{
  "num_hidden_layers": 14,
  "hidden_size": 256,
  "n_experts": 128,
  "experts_per_token": 8,
  "d_expert": 32,
  "d_shared_expert": 0,
  "hidden_act": "swiglu",
  "moe_layers": [1, 3, 5, 7, 9, 11, 13],
  "router_score": "softmax",
  "normalize_top_k": true,
  "routed_scale": 1.0,
  "balance_loss": 0.00411,
  "balance_bias": false,
  "init_std_router": 0.023,
  "lr_router": 0.000754,
  "vocab_size": 18912,
  "norm": "layernorm",
  "norm_eps": 1e-06,
  "tie_word_embeddings": false,
  "optimizer": "laprop",
  "learning_rate": 0.000947,
  "beta1": 0.9,
  "beta2": 0.95,
  "max_grad_norm": 2.0,
  "batch_tokens": 65536,
  "max_seq_len": 512,
  "train_tokens": 362500000,
  "max_steps": 5532,
  "dataset": "wikipedia_en"
}
Below are experts of layer 7 (counted from 0) of a mixture-of-experts language model. Rows are named router (the router's row for the expert), gate (a neuron's input weights, with its number), up (a neuron's input weights, with its number) and show model dimensions 0-255. Each number is 128 + 24 x the weight over its row's rms, rounded and kept within 0 to 255.
After each expert's rows: a language model's description of what the expert responds to. This comes from a sample of Wikipedia text that the model never trained on.

# expert 6
router [105 164 110 147  91 106 154 141 173 128 127 186 167 145 139 135  96  84 142 199  85 128 125 128 143 173 101 132 120 160 140 146 142 126 103 142 145  95 158 128 128 124  99 133 117 116 128 131  99 171 110 125 156 148 125 117 155 104 142 119  97 134  92  73 142 146 119  82 133 163 129  96 160 144  96 163 143 116 123 130 168 103  85 131 133  87 153 110 142 158 166 144 138 107 159 110 135 157 170 111 136 134 128 128 103 143 152 101 129 129 170 142 139 125 105 163 136 119  93  87 104 136 148 149  91 138 139 120 121 136 122 128 110 110  83 146 141 131 139 119 134 136  81 120 110 125 141  98 136  95 167 140 136 153 131 140 124 111 115 130 127 143  98 123 137  94 129  72 140 102 143 106 122 142 120 121 139 125  82 123 139 103 154 161 105 111 157 129  85  85 134 126  98 133 140 154 113 167 162 152 139 107 166 125  91 100 154 137 116 159  91 127 153 162 103 128 120 164 140  86 156  97 110 175 107 117 109 160 141 154 132 142 141  78 156 172 130 157 143 107 144 103 157 104 160 121  99 128 125 161 144 115  97 103 142 134]
gate0 [189 128 159 151 118 149  95 129 132 155 110 153 128  88 140 164 142 142  95 144 143 118 112 101 142 102  90  97 132 155 119  77 167  91 114 134 111 183 126 126 113  83 116 109 140 153 142 176 124 109  96 142 106 134 183 139 105  98 145 149 119 169 153 128 154  62  97 114 144  99 134 148 137  81 132 104 104 136 119 126 138 127 127 132  89 116 160  90 126 100 110 113 105 157 155 166 171 126 154 143 123 127 110 131 102 151 108 126 127 109  84 144 146 135 146 117 134 154 123 164 155 145 139 110 158 121  95 134 111 136 157  96 174 124 100 118 107  86 109 120 140 147 131  92 137 164 144 109 110 141  89 112 148 100 150 130 179 156 119 130 153 111 117 155 152 128 125 164 163  80  96 124 121 119  91  95  97  97 147 120 128 166 121 145 149 121 141 136 102 156 150 104 138 153 144 111 124 137 120 117 100 139 113 112 131 116 100 166 119 129 136 127  98 141 157 119 157  94 126 104 145 142 112 131 171 154 182 123 155 166  81 108  95 152 144 103 156 127 139 113 126 149 135 115 148 137 114 157  85 134 113 122 185 126 127 132]
up0 [ 92 125 143 138 124 122 112 136  91 132 141 121 140 130  95 143 146 132 130  71 115 138 125 125 106 122 167 152 131 137 141 110 133 135 155 132 123 134 127 157  94 117 163 111 114 141 120 128 111 150 134 148 135 152 105  97 137 101 103 136 158 181 130 106  77 174 107 134 103 147  97 147 105 115 143 115 105 121 155 135 135 119 100 174 163 124 165 184 168 112 140 104 175 127 145  65 136  98 135 101 145 130 116 119 146 149 134 123 165 127 123  93 136 113 108 107 144 152 111 166 141 160  95 131 136  76 140 116 184 112 104 136 138 165  90 103 153 172  84 141 171 116 160 128 103 108  86 144 116 139 136 153 130 136 105 136 160  77 157  87 153 118 116 133 138 136  96 126 121  93 117  91 148 130 124 136 160 174 125 150 152 150 132 127 144 134 148 158 153 132 140 133 147 100 110 148 146 109 114 111  99 115 112 130 167 147 152 110 132 153 133 123 148 101 129  79 186 125 123 145  98 120 149 129 146 121 155 121  91  97 139 127  87  94 124 137  85 164 130 118 148 123 131  96  99  82 140 121 113  93 115  94 168 147 168  73]
Description: Articles, possessives and quantifiers such as the, a, his, their, two, new, plus the preposition of after nouns like removal or death.

# expert 26
router [102 178  99 135 127 119 105 161  77 157 109 112 116  80 133 178 142 167 143  71 117 129 156 109 131  80 149 153 116 151  95 134  94 126 117 167 149 113 163 103  87 134 113 148 132 134 137 130  93 123 130 108 135 130 136 166 140 139 127 115 137 128 121 121 112 135 115 107  96 113 116 160 156 160  95 114 142 133 113 176 121 123 131 125 135 132  92 140 103 123  82 130 158 134 103 142 102 126 128 134  94 143 135 119 104 121 130 124 140 123 132 134 137 109 117  81  83 132 143 173 125 156 139  93 155  96 128 144 107 143  96 132 104  89 128 154 113 115  75  86 124 121 113 135 129  57 159 108 134 173 174 145  94 106 130 134 126  91 119 141 124 117 150 131 152 172 153 125  87 113  76  78 129 129 122 130 113 142 144 116 138 128 144  83 132 134 135 123 173 152 105 147 131 163 124 188 136 158 134 110 100  79 131  92 136 135 124 146 125 169 106 134 160 111 105 143 129 130  93 102 144 161 142 129 123 139 125  67 134 116 177 120 149 130 145 132 149 120 150  87  96 137 105 110 112 148 120 123 142 178 128 171 103  95 126 155]
gate0 [143 136 106 139 145 133 117 114 139 125 130 125 124 116 151 123 152 150 113 116 168 138 108 139 163 133 127 107 136 151 118 155 138 119 125 136 132 115 136 111 109 161 147 149 118 120 123 119 111  95 111  93  91 188 170 115 148 153 153 152 137 123 131 101 146 133 114 183 134 114 133 106 143  99 116  96 181 155 123 156 124 172 135 106 170 151 181 170 167 123 115 125 182 129 146 118 133 185 104 105 104 153 118 141 118 132 128 150 110 132 119 133 166 125  66 117 100 143 104  81 127 147 104 124  96 139 107 110 121 151 124 149 112  95 104 140 121 107 179  93 158 143 108  92 132 125 102  75 128 120 154 106 112  95 139 183 134 131 147 105 173 113 133 108 128 119 137 150 135  87 154 102 130  88  94 112 117 151 168 123 147 120 106 126  88 133 117 125 114 127 112 141 138  97 148 110 155 135 104 164 106 110 149 133 125  91 133 122 108 128 123 122 128 148 162 122 146 165 118  83 168 124  95 103 141 168 141  99 158 139 108 161 137 177 129 159 146 125 117 159 119 110 126 186 154 132 164 197 104 153 180  98 113 111 118 145]
up0 [151 144 104 130 121 120 127 129 157 134  96 145 102 118 147 148 134 150 128 136 137  71 135 138 183 149 116  94 120 144 116 150 119 119 141 139 131 152 145 100 104 109 148 140 113  86 127 135 156 139  88  91  96 168 166 161 145 152 142 173 158 138 123 120 160  71 128 133 110  90  79 135 139  69 105 131 168 173 110 151 129 145 105 123 147 129 195 149 154 147 121 166 138 108 136 129 128 179 142 104 161 157 104 121 112 143 106 147 157 136 120 133 139 153  85  98 111 152  88  79 133 158  94 119 122 110 131  97 134 107 117 149 118 107 117 167 136 106 135 109 148  95  89  90  88 149 146 121 132  95 141 157 135 133 105 149 129 124 166 103 170 125 143 108 112 120 165 108 138  88 121 111 139 133  92 135 104 164 128  92 178 131 139 129 107 131 141 115 129 137 108  99  99  85 104 133 158 118  99 180 144 116 135 136 106 121 135 125 111 148  72 139 121 145 133 103 130 171 140 135 135 122  77 133 111 152 109 109 169 129 121 169 125 115 147 106  85 134 119 166 131  91 120 170 122 145 117 141  94 144 139 136 153 155 134 129]
Description: Adverbs and adverb endings like often, never, -ically, -ally, plus infinitive "to" and "not" after auxiliaries such as has, did, can.

# expert 25
router [101 132 136 155 144 157 114 118 132 142 101 152 131 132 138  96 156 102 147 126  92 137 144 144 132 155 148 132 104 146 111 133 160 105 106 117 117  99 118  93  90 126 167 149 134 100 142 138 132 128 152 156 132 131 111 110 122  99 100 102 135 112 133  98 155 155 187 119 135 140 147 103  89 153 112 124 112 123  98 143 109 100 136 134 119 112 106 119 113 147 119 157  96 141 101 123 174 113 132 129 124 121 113  91 126 160  93 169  83 133  83 121 126 134 118 134 146 162  96  98  97 113 128 191 130 126  88 139 167 151 113 146 102 111 146 168 107 126 144 138 115 125 127 123 143  82 111 137 134  96 148 117 164 137 144 125 158 137 111 101 110 135 111 104 139 119 137 178  70 110 167 113 182 147 123 127 155 157 167 165 152 156 165  86 122 115 141 165 158 109 139 123 159 144 144 150  93 130  87 114 126 152 164  87 142  84 122  86  90  99 148  82 119  81 161 145 155 141 143 134 101  90 130  93 147 105 149 107 163  83 138 118 116 111 108 103 157 117 141 152 162  84  88 128 132 124 103 104 139 127 153 140 146 133 151 170]
gate0 [126  95 129 113 115 156 127 124 124 118 110 161 165 140 139  87 170  82  75 116 174 113 105 151 108 126 139 117 115 114 131 142 143  89  77 110 102  99 142 136 141 109 166 135 133 119  91 107  73 136 141 130 129 154 113 133  97 122  88 137 113 155  74  89 125 141 133 148 101 156 105 138 116 166 130 115  61 133  80 120 159 115  97 152 178 152 118 154 151 105 119 133 134 120 122 108 115 124  92 146 126 146 110 136 157  87 127 137 136 140 124 116 113 144 130 122 130 183 120 125 107 135 132 135 151 161  87  94 140 139 108 132 124 117 145 117 128 114 111 159 120 113 140 110 114  68 140 127  88 175 126 136 137 138 123 145 117 145 135 126 164 130 144 113 136 166 143 132 156 123 139 102 101 126 128 148 140 115 154 109 114 144 138 106 115 118 169  92 117 134  98 136 163 106 109 153 140 146  68  89  83 140 132 116 141  88 137 120 169 161 197 148 107 150 137 162  96 160 139 126 137 112 150 127 142  89 112 104 119 106 140 147 157 109 173 121 111 120 134 106 116 138 125 171 174 181 147 133 118  99 127 121 149 144 195 144]
up0 [112 175 151  93 111 136  96 108  97 145 131 159  96 118 114  90 145 134 168 181 143 104  88  98 147 128 108 137 132 143 104 142 116 168 154 151  90 129 141  91 105 104 106 126 133 112 173 146 121  80 153  98 103 119 125 127 127 136 144 160 151  95 136 138 173 100 159  97 147 103 148 123 144 108 108  99 121 164 111 148 107 127 157 117 108  96 126  86  92 135  94 182 128 114 164 119 166 148 103 109 139  74 134 164 116 145 108 157 113 164 125 161 137 138 155 109 126 109 129 111 140 121  96 140 110 107 146 114 128 119 114 163  82 151 140 170 118 124 155 125 118 126 161 101 143 162 124 103 179 130 147  99 104 123 129 139 113 133 119 114 107 119 107 103  84  90 102 110 129 114 125 168 126 163 135 110 111 133 161 146 116 149 123 167 119 102  92 168 113 123 114 129 151 151 145 153 149 126 141  96 127  85 194 150 125 153 114 145 122 123 136 125 131 126 137  99 153 106  74 132 128 160 175 122 179 165 138 104 126 161 113 126 118 152  94 120 146 118  93 143 142 176 119 115  80 133  97 112 151 120 130 132 132 119  96 128]
Description: Common nouns right after the, a or a possessive, such as review, band, album, project, company, study, support.

# expert 49
router [104 147 145 133 120 102 119 141 128 136 154 130 120 102 147 162 118 104  65 126 142 147 110 133 138 126 107 142 115 142 122 119 120 139 133 155 177 167 161 124 129  90  84  91 134 143 108 119 107 144 110  92 146 136 125 112 111 137 128 116  95 119 145 116 111 117 130 119 126 114 148 123 173 134 110 134 175 143 117 126 133  85 177 161 158 148  97 132  97 105 122 116 117  88 156 161 115 123 105 155  85 160 147  94 105 112 138 125 135 136 178 111 115 102 114 101 114 131 160 129 161 128 164 117 125 136 111 163 106 153  91 127 109 130 119 144 130 117 104 114 145 123 109 201 104 136 119 159 142 101 180 116 125 106 106 122 111  94 137 142 134 114 163 110 131 115  97 166  89 151 120  89 125 105 137 121 109 117 110 112 143 128 117  89 120 136 156 136 175 174 115 143 158 166 138 175 130 124 162 120  64  78  98 121 100 112  91 129 142 170 119 151 138 108 157 165 112 130 105 122 146 146 128 159  64 134 105 110 134 106 176 114 134 141 146 152 135  92 129 109 175 120 149 149 119 132 161  94 150 177 103 167 173 125 153 120]
gate0 [ 98 112 152 154 151  94 190 104 157 107 161 114 147 149 161 147 144 123  97 144 144 114  68 135 111 157 122 113 145 124 106 151 152 128 134  94 141 131 159  78 118 120 107  96 117 140 201 135  95 135 129 130 132 114 134  66 127 175 121 103  98 160 128  96 126 147 118 136 160 130 123 133 112 120 110 139  94 113  90 185  93 142 145 140 128 143 165 119 118 100 137 155 156 154 142 156 151 141 113 156 119 123 117 107 120 123 123 122 116 108 158 183 112 145 122 138 131 109 109 146 138 100 124 126 174 101 139 144 118 135 133  94 117 160 153  99  84 105  97  94 111 128 127 111 134 132 121 140 130 164 136  84 117 131 139 143 136 126 111 149 102 126 146  98  82 157 100 137 118 138 115 148 124 108 162 113 132 127 164 105  97 170 103 119 151 179 129 111 123 158 102 153 117 111 144 115 132  95 112  96 148 126 108 127  89 139 138  79 126 137 188 127 149 170  97 124 123 166 172 149 132 131  94 126 146 145 128 157 100 159 160  91 183 134 115 110 139 134 118  87 154  99 126 143 130 150 120 129  83 139 130  97 164 146 118  83]
up0 [ 73 131 131  93 144 130 193 129 135 117 119 127 123 190 144 170 128 122 110 130 142 133  98  93 112 139 110 142 149 136 128 112 114  70 150  98 161 160 168 102 131 125 112 115 119 116 137 166 146  91 102 121 105 140 111  94 136 166 159 113 114 133 118  82 100 138 157 154 143 110 149 101 125 148 128 167  88 156 118 143  99 137 133 134 113 120 137 159 115  93 154 142 139 107 150 136 119 108  84 137 115 112 158 173 127 111  84 117 140 107 152 144 104 133 134 128  97  88 156 170 108 113 156 137 123 153 152 136  97 134 167  87 110 155 140 111  95  94 147  75 105 173 127 121 135 159 123  89  99  99 132  94  90 125 154 119 122 151  92 135 128 132 147 134  92 140 116 140  85 163 112  93 117 121 141  97 144 163 127  75 112 138 138 134 156 175 113 142 114 173 124 159 101 138 137 142 118 102 157  84  85 124 128 132 114 119 128  83 153 123 115 131 132 161 107 106  99 146 154 120 118 156 132 159 155 137 103 155 120 156 165 128 172 135 102  99 113 136 127 120 163 102 137 131 100 157 107  95 111 139 116 107 133 143 152  93]
Description: The word to before a verb after helps, able or seeking, and modal verbs like would, can, may, could, should.

# expert 40
router [132 160  89 137 149 146 117 151 142 139 120 146 136 107 137 135 115 112 118 143 161 122 130 141 107 109 127  69  98 139 135 138 159  95 152 129 167 141 138 169 109 113 152 167 137 112 134 106  79 169 135 106  95 138 173  95 110  92 135 140 134 126 128  80 130 173 143 132 148 140  94 136 161 113  86 138  92 132 150 112 148  78  73 108 124 157 135 142 147 122 122 178 153 138 136 142 174 114 165 118 145 129 120 126 112 108 108 108 136 135 124 117 129 102 151 113 101 132 110  81 139 108 113 127 118 150  80 134 109 115 120 140 134 114 146 112 159 172 115 130 129 126 102 156 117 118 122 112 110 117 165 153 147 158 121 145 151  94 165 117 121 111 130 117 135 121 142  74 138 121 128 135 120 108 100 122 107 124 123 148  94 132  89 117 160 118 169 163  96  88  80  83 137 110 116 124 151 157 129 182 174 106  90  93 159 150 165 177 155 123 143 166 112 129 135 149 121 115 133 168 117 173  95 106 163  97 129  80 148 109 118 136 158 161 143  72 150  99 146 114 139 123 167 122 134 118  96 181 127 120 139 134 149 123 126 148]
gate0 [137 155 127 150 165 114 130 107 100 107 146 154 113 107 141 164 128 115 125  84 158 113 108 113  73  96 127 165 110 102 152 142 106 135 111 185 148 156 152 137 136 177 107 151 124  99 145 120 156 168 110 152 140 124 154 146 134 140 120 101  99  91 130 107 123  83 113 150  77  86 124 126 142  97 115 105 112 139 156 194 121 126 102 124 123 158 126 153 112 138 126 139 130 126 178 117 114 164 140  87 142  94 122 160  81 136 120 102 102 144 115 115 125 136 132 136 163 124 102 105 132 116 148  99 109  82 105 117 111 135 157 126 140 129 178 138 157 158 120 113 137 136 120 136 154 129 165 144 122 152 133 152 139 190 136 107  86 103 123 159 139 147 143 131 184 124 146  98 105 108 124 118 135 152 110 128 129 147 129 135 108 109  78 131 183 134 143 125 101 129  93 140 121  79 117 130 150 125 142 156 149  96  95 163 112 143 140 121 116 139 143 117 114 113  63 137 121 127 162 145 144 146 138 113 125 149 103 139 118 125 130  76  87 177 133 139 171 110 118 141 150 100 114 169 142 140 142 178  79 106  97 108 106 133 142 100]
up0 [144 113  65 112 134 117 111 125 104 123 125 128 154 164 128  97 126 133 147 197  94 123 134 100 171 173 120  83 114 152 105  91 147 143 111 111 133 127 116 132 106 112 148 146 113 136 133 116 113  86 162  95 127 148 162 141 126 138 115 133 134 139 134 103 134 108 170 103 136 116 142 122 169 102 109 125 154 172 125 110 113 118 157 132 132 107 123 106 118 113 166  96 133 106 121 143 130 140  99 150 128 155 149  97 156 162 143 127 107 153 129 156 163 123 132 132  82 128 126  99 136 130 120 127 131 123 152 145 136 128  95 151 132 128 133 131 115  90 134 155 155 136  76 141 121 144 105 131 135  96 184 121 145 112  97 181 140 144 134 119 179 104 116 124  58 152  83 148 107 127 190 113 128 108 114 129 125 108 125 102 147 140 113 136 110 121 135 152 158 133 150  87 106 173 153 130 157 160 129 138 122 116 148 127 139 108 163 120 110 133  95 145 116 126 159  83 106 173 125  99  89  88 100 132 137  88 137 122 154 117 142 182 134 123 113 151 113 124 193 145 103 145 145  82 123 120 108 140 151 164 188 144 155 154 107 180]
Description: Conjunctions linking clauses, such as and, but, while, when, until, and However, plus trailing table pipes.

# expert 5
router [129 130  59 129 125 148 110  87 124 127 148 123 109 144 182 117 124 147 127 119 142 100 140  91  98 140 140 107  90 133 144 161 133 140 131 118  91 150  82 179 141 145 164 149 101 145 129 142 139  96 126 136 114 118 158 133  94 119 135 115 147 137 149 149 117 159  96 182 115 122 104 179 123 158 132 143  91 143 116 122 129 189 148 120 135 151 109 133 135 127 128 146 123 157 126 107 136  73 196  97 109 115 138 137 167  96 134 118 135 115 132 148 107 131 138 120 136 123 169 126 127 114  67 111 160 164 149 104 170 118 159 118 115 105  84 142  96 160 122 120 132 124 102 141 122 147 165 151 174 150 137 150 110 140 129 118 143  94 137 126 128 107 135 162 146 140  98 124 147 120 110 168 162 121 114 150  97 166 122 111 104 116 135  99 131 124 143 136 117 114 144 134 155 111 140  64 124  79 112 110 120 134 132 167 115 134  85 153 153 132 160  72 124  99 143 122 169  63 160 169  92 136  78 103 166 117 140 122 132 116 127 118 121 106  81 140 102 136 156 123  96 151 133 131  87 152 103 119 136 130 122 116 124 141 150 139]
gate0 [151 126  86 131 130 143 151 125 133 136 142 119 184 165 150 130  84 107 134 142 134 131 111 117  84 116 138 115 136 104 117 182 118 115 121 159 150 126 123 136 148 118 109 132 105 116 134 157 122 100 134 120 145 134  90  81  87 125 123 103 108 150 124 133 100 139 109 131 123 166 128  78 134 152 160 153 119  93  95 112  89 141 138 135 138 161 101 101 134 111 113  98  84 126  93  96 111 149 108 132 129 110 165 139 127 132 139 118 150 146 130 192 158 103 133 113  88 116 132 165 162 116 153 122  91 169 126 123 125 121 115 138 135 176 160 123 108 117 124 140 119  89 105 161 155 146 175 141 145 139 126 109  91 150 119 142 165  94 170 120 122 137 166 136 118 134 101 100 145 121 108 135  90 204 115 144 137 104 154 119 104 105 137 138 155 164 147 177 124 118 105 155 129 117 149 140 152 103 131 112 106 139 124 150 123 141  88 119  91 185 194 103 127  92 130 132 135 115 103 152  64 114  91 108 140 110 141 129  69 142 125 121 138 113  95 176 116 166 113 133 145 121 116 154 132 142  99 107 166 129 124 126 174 142 141 115]
up0 [142 148 136 147 111 112  87 131 172  90 144 144  91 127 146 134 174  97 117 129 158 144 104 109 149 119 111  94 142 163 117  79 176 160 119 110 162 146 154 112 146 158 158 134 137  98 117 152  95 187 111 122 144 136 153 127 121 135 118 154 110 115 122  94 155 139 115 140  96 162 109 172 120  96  96 140 124 119 167 135 147 139 136  99 109  79 138 159 100 107 150 118 163 133 105 163 115 128 140 153 155 149  94 146 135 126 131 134 116 150 113 121  95 105 139 124 140 143 131 111 132 171 145  95 145 108 115 168 167 174  91 132  95 106 131 129 138 161 156 139 132 124 158 105 122 161 100 115  95 124 122 142 167 138 113 135 137 126  95 136 138 143  64 127 118 111  93 146 102 122 118 159 202 100 141 137 120 135 134 117 157 126 145  84  81 123 105  88 117 119 150 117  90 135 167 128 101 125 116 143 178 124 118 131 144 109 178 120 119  62 101 167 141 120 149 148 131 135  99 157 158 165 109 120 138 127 120 123 138 121 137 105 152 129 170  88 116  88 126 113 177 135 144 137 106 153 112 125  75 112 121 137 124 115 145 145]
Description: Words right after as, is, was or and that start a predicate, especially not in "so as not to", also be, only, essential.

# expert 31
router [142  73 128 139 148 112  98 103 145 137 164 111 106 138 139 139 148 141 117 136 144 110 115 136 142  98 156 139 130 117 150 118 158 101 140 127 110 182 135 114 180 146 161  98 109 142 107 159 100 102 149 129 157 103 125 122 102 157 129 112  94 106 120  94 103 147 106  91 137 136  98 116 145 146 121 152 121 104 101 148 128 150 139 143 131 129  92 111 110 121 140 101 137 142 125 147 154  92 125 123 162 160 158  82 141 125  88 183 151 151 140  90 151  61 112 111 147 142 199 126 108 138 110 140 100 108 121 166 128 125 125 134 127 151 151  99 138  87 103 190 153 149 117 147  93  91 121  97 106 105  68 154 128 120 138 146 138 139 113 112 157 126 155 127 138 129 103  69 166 143 115 165 136 132 133 127 132 173 159 122 128 115 141 116 156  96 107  98 127  93 113 109 100 175 124 122 106 131 147 139 118 113 119 161 134 122  94 136 115 170 152 140 124 175  99 154 136 131 135 164 125 109 145 167 109 121 142 167 137 105 129 128 150 138 124 110  99 110 118  80  99 164  94 108 119 158 137 170 151 149 151 131  87 144 113 171]
gate0 [177 128 120 142 118 147 121 114 106 102  97  99  94 127 149 132 132 121 113 138 138 118 100  98 155  98 150 151 124 159 150 118 160 107 144 123 123 136 119 164 171 139 157 108  95 105 100 123  91  87 137 122 142 112 125 135  96 156 113 119 116 144 107  87 112 121 117 101 133 135 122 126 154 139 126 110 103 137 114 135 103 155 134 149 126 161  80 102 144 101 124 131 119 150 132 170 132  68 116 110 142 159 175 107  82 136 129 148 119 138 141 139 174 105 126 102 168  92 134 174  93  97 156 158 147 119 122 129 143 145 134 170  86 128 146 100 152  63 125 154 130 108 120 114 125 103 151  92 109 152 122 114 118 158 135 124 151 111 135 139 138 123 141 109 107 138  94 117 126 136 133 127 138 121 129 153 161 130  98 121 109 149 178  88 188 133  90 107 123  79  94 170 143 197 167 141 158 161 105 110 117 119  98 159 102 101  80  98 126 173 139 118 123 146 108 159 152 157 114 164 143  72 142 120 127 128  97 137 151 101  94 124 160 102 165 137 118  72 114 130 149 148 120 127 136 152 132 140  97 144 150 132 146 127 126 153]
up0 [129 112 113 132  99 130 124 123 128 140 139  94 170 115 140 131 142 100 108 133 174 103 143 122 152 116 164 100 131 112 112 129 156  97 105 116 129 143 114 108 148 123 145 186  99 140 113 144 109 103 158 134 177 124 147 119 155 155 132 137 146 152 139  92 124 125 118  97 145 114 111 150 192 151 154 147 140 139 113  99  99 159 120 115 138 141 123 120 123 104 116 138  85 153 128 138 124 131 141 167 120 156 185 154 149 116 147 148 106 100 105 133 122 124 110  92 130 130 145 119 161  86 146 156 145 118 130  83  95 146  84 122 116 118 163 107 132 129  93 164 168 119  89 144 112 101  97 111 112 139  84  93 148 126 138 141 136 128 142 114 135 132 155 159  81  58  77 126 102 121 139 125 100 143 148 135 128 161 134 118  67 155 130 124 138 102 129 109 120  81 118 150 128 152 126 124 129  74 181  90  96 109 129 142 134 135 118  96 149 142 186 107 164 196 116 141 161 136 111 141  93  93 124 130 126 128 134 154 144 121 124 114 144 115 171 138 100  97 118 103 157 141 144 138 125 158 107 160 148 104 154 123 103  94 128 190]
Description: Line breaks and heading pieces in infobox lists and See also or Personal life headings, plus non-Latin script bytes and coordinate symbols.

# expert 59
router [ 82 158 127 134 136 104 137 136  36 147 166 138 122 162 149 105  88 166 143  85 134 151 172 125 110 128 152 156 142  78 124 128 131 113 106 106 130 177 122 159 131 119 133 160 128  79 132  80 104 147 121 137 131 119 138 126 140 115 116 167 171 130 185 130 142 141 101 154 123 136 108 172  99 167  85 163  94  87 131 127 121 114 110 127  97 145 155 135 146 157 123 149 128 162 132 123 123  91 169 146  80 152  80 104 122  86 140 146  70  94 158 116 137 126 140 175 140  94 147 104 127 104 123 104 123 137 148 113 163 150 118 107 162 146 120 107 140 104 148 105 140 153 161  88 133 109 155 119 134 164 105  79 101 144 123 102 144 147 159 181 120 150 120 169 140 134 102 123 135 132 126 122 108 155 125  97  98 144 107 113 164  77 117 153 137 126 116 149 120 128 131 116 111 120 110  89 132 114 147 121 125 126 109 159 120 118 137 166 121 131 128 165 141 145 115 140 136 101 138 118 140 117 140 154 127 117 121 132  95 128  83 128 150 134  91 144 156 119 128 109 118 130 132 143 184 123 114 133 121 135 108  85  95 136 152 102]
gate0 [114 130 117 134 142  98 111 108 142 162 203 141 133 151 170  96 110 100 122 153 125 205 128 143 117  95  97 106 147 137 150  97 167  75 134 133 129 162 144 140 152 149 104  98 102 128 160 131 102 140 108 115 116 149 121 128 129 162 168 173 153 130 116 121 128 106 121 130 130 128 112 115 123 115 109 106 109 128  94 128 143  81 147 137 130  78 147 129 139 163 149 114  92 145 154 140 155 116 144  84 107  95 111 152 145 127 126 155  76  77 133 123 126 118 147 142 101 139 125 136 130 100  71 129 141 106 106 129 115 136 130 141 105 133 132 173 116 170 144 117 165 171  93 132 164 171 109 143 146 123 124 111 124 107 135 108 157 127 165 111 155 133 121 139 142 111  93 167 145 125 142  78 151 138 140 116 154  97 124 110 150 105 103 116 137 140  81 191 123 172 134 120 117 146 119 152 123 108 142 167 122 107  89 126 139 127 165 100 111 147 148 143 150 108 152 112 132 131 122 118 127 131 100 112  86 126 159  81 154 155 112 113 148 155 119 130 141 160 105 147 117  81 146  69 171 108 120 137 146 142 145  82 110 156 150 121]
up0 [104 141 103 135 125 105 143 127  99 142 153 149 140 177 151 120  97  96 141 125 154 185 125 103 119 124 114 127 120 129 151 100 127  98 152  98 149 135 138 167 129 119 127 122  96 121 122 109  91 161  91 121 152 144 125 109 154 149 118 150 153 137 122 116 141 110 102 112 145  97 108 151 155 134  87 139 122 150 109 173 121 117 121 141 135  89 167 157 153 168 145 137 111 137 130 135 144 119 113  71 171 107  90 184 103 117 165 111 125 107 166 112 113 152 141 143 128 136 108 116 148  92 129  80 120  83 117 121 106 154 118 105 101 117 123 148 104 126 177  92 140 147  92 131 184 134 113 126 168  92 116 154 157 147 140 114 162 153 171 126 132 153 150 157 134 129 106 141 146 158 132  80 109 151 128 103 129 109 166 122 116 128  96 147 144 152 135 199 124 153 169 129  92 128 128 156 123 139 175 198 120  96  89 129 122 146 125 121 144 136 108 139 165 109 146 120 119 159 135 115 141 154 138 136 144 158 141 124 148 121  86 137 138 136  97 172 123 132 138 139 111 103 161  80 157  99  93 123 132 132 130  73 103 149 162 159]
Description: Articles a, the and The, and nationality words, right after a comma starting an appositive, such as Nichols Architects, a firm, or (born 1955), American.

# expert 20
router [ 95  85 113 136 134 164 141 137 111  73 115 151 105 116 141 130 163 151 155  99 119 126  97 149 117 141 115 113 146 130 151 168 110  86 126 138 122 116 141 128 124 127 153 128 131  92 106 121 127 155 144 172 148 110  93 173  99 145 120 133 122 143  90 125 159 137 115 118 135 156 146 117  99 153 152 130 124 145 137 140  98 100 127 116 137 138 151 135 193 190 136 161  93 101 104 142 133 120 119 175 141 151 153 108 112 106 142 105  70 115 144 100 143 172 132 175 173 113 114 107 142 128 153 106 146 143 153 121 133 141 131 167 160 114 155 109 184 113 131 147 142  83 109 133 124  94 115 108 145 111 121 101 184 143 101 138 116 133 153 151 105 143 132 116 128 159  89 160  96 115 114 153 112 157 120 139 127 118 142 146 122 126 186 116 113 147 156 137 152 131 101 182 126 160 143 155  73 126 104 110 115 118  98 103 132 168 117 139 116 106 141 134 128 135 133 122  85 145 141 167 110 127 192  98 122  89 117  90 101 122 116 104 102 113 142 120 140 194 129 134 103 152 140 129 155 112 112 120  97 103  95 141 132 127 154  79]
gate0 [117 119 147 141 169 116 144 130 135 152 136 143 135 134 124 127 120 110  90 159 122 133 103 129 137 159 115 170 113 156 152 137 129 111 105 138 162 130  98 120 158 127 100 129 140 190 128 113 114 116 102  74  99  95 102 131  81  93 157 130 125 110 181 128 180 135 135 150 125 145 118 102 124 132 151 190 107 113 152 152 147 120 138 100 115 120 110 131 120 111 146 129 102 126 138 112 154 126 128 172 124 134  93 110 139 119 104 105  88  90 133  77 106 116 125 138 131 155 126 158 110 101 136  97 166 128  98 114  98 121 111 138 157 120  80  95 140 147 142 182  98 139 179 136 110 130 146 109  98 139 126 114 107 108 100 145  90 125 152 145  70 179 125  75 125 174 107 183 185 163 142 129 162 145 105 135 134 125 143 125 113 127 119 132 123 110 143 107 125 166 125 138 147 163 114 109 105  91 100 149 122 185 109 124 141  94 165 129 178 139 147 130  80 138 132 150  65 149 119 137 123 140 128 169 119 149 136 112 145 127 115 136 107 105 174 159 138 132 166 115 106  97 117 138 121 136 136 171 118 139 126 104 114 120 132 154]
up0 [135 109 116 112 128 147 128 150 133 127 144  95 127 127 144  98 127 115 116 129 120 146 157  86 101 107 116  94 163 155 119 125 137 128 130 152 111 119 156 147  94 172 175 107 117  82 113  92 161 119 128 171 160 126 105  92 145 135 135  69 116 120 143 166  99 139 174 136 117 135 144 109 114 114 126 131 164 147 136 131 103 100 120 122 135 115 149 123 145 153  96  78 163 139 148 132 104 134 171 119 114 109 136 107 124 172 108 164 154 122 102 136 157 141 121 101 136 114 151 114  95 144 117 139  93 152 164 154 150 137 160 103 104 125 129 105  85 128 127 105 171 107 133 131 122 150 120 147 125 134 110 129 117 138 182 122 152 170 112 116 195 103 136 133 130 102 144 107 107  99 133 116 128  97 169  68 112 121 147 170 168 120 129  97 131 147 123 152 102  86 177 118 135  86 140 124 124 118 122 127 162 139 163  93 131 126  98 130  83 122  92 140 129 128 176 107 168  95 172  87 116 127 122 154 123 148 135 119 135 142 112 123 136 144  64 134  78 163 121 137 139 109 136 136  60 128 119 145 144 146 154 183 147 120 124 129]
Description: First words of proper names and titles after "the", such as National, Royal, Group, Last, plus existential "there" before is/was.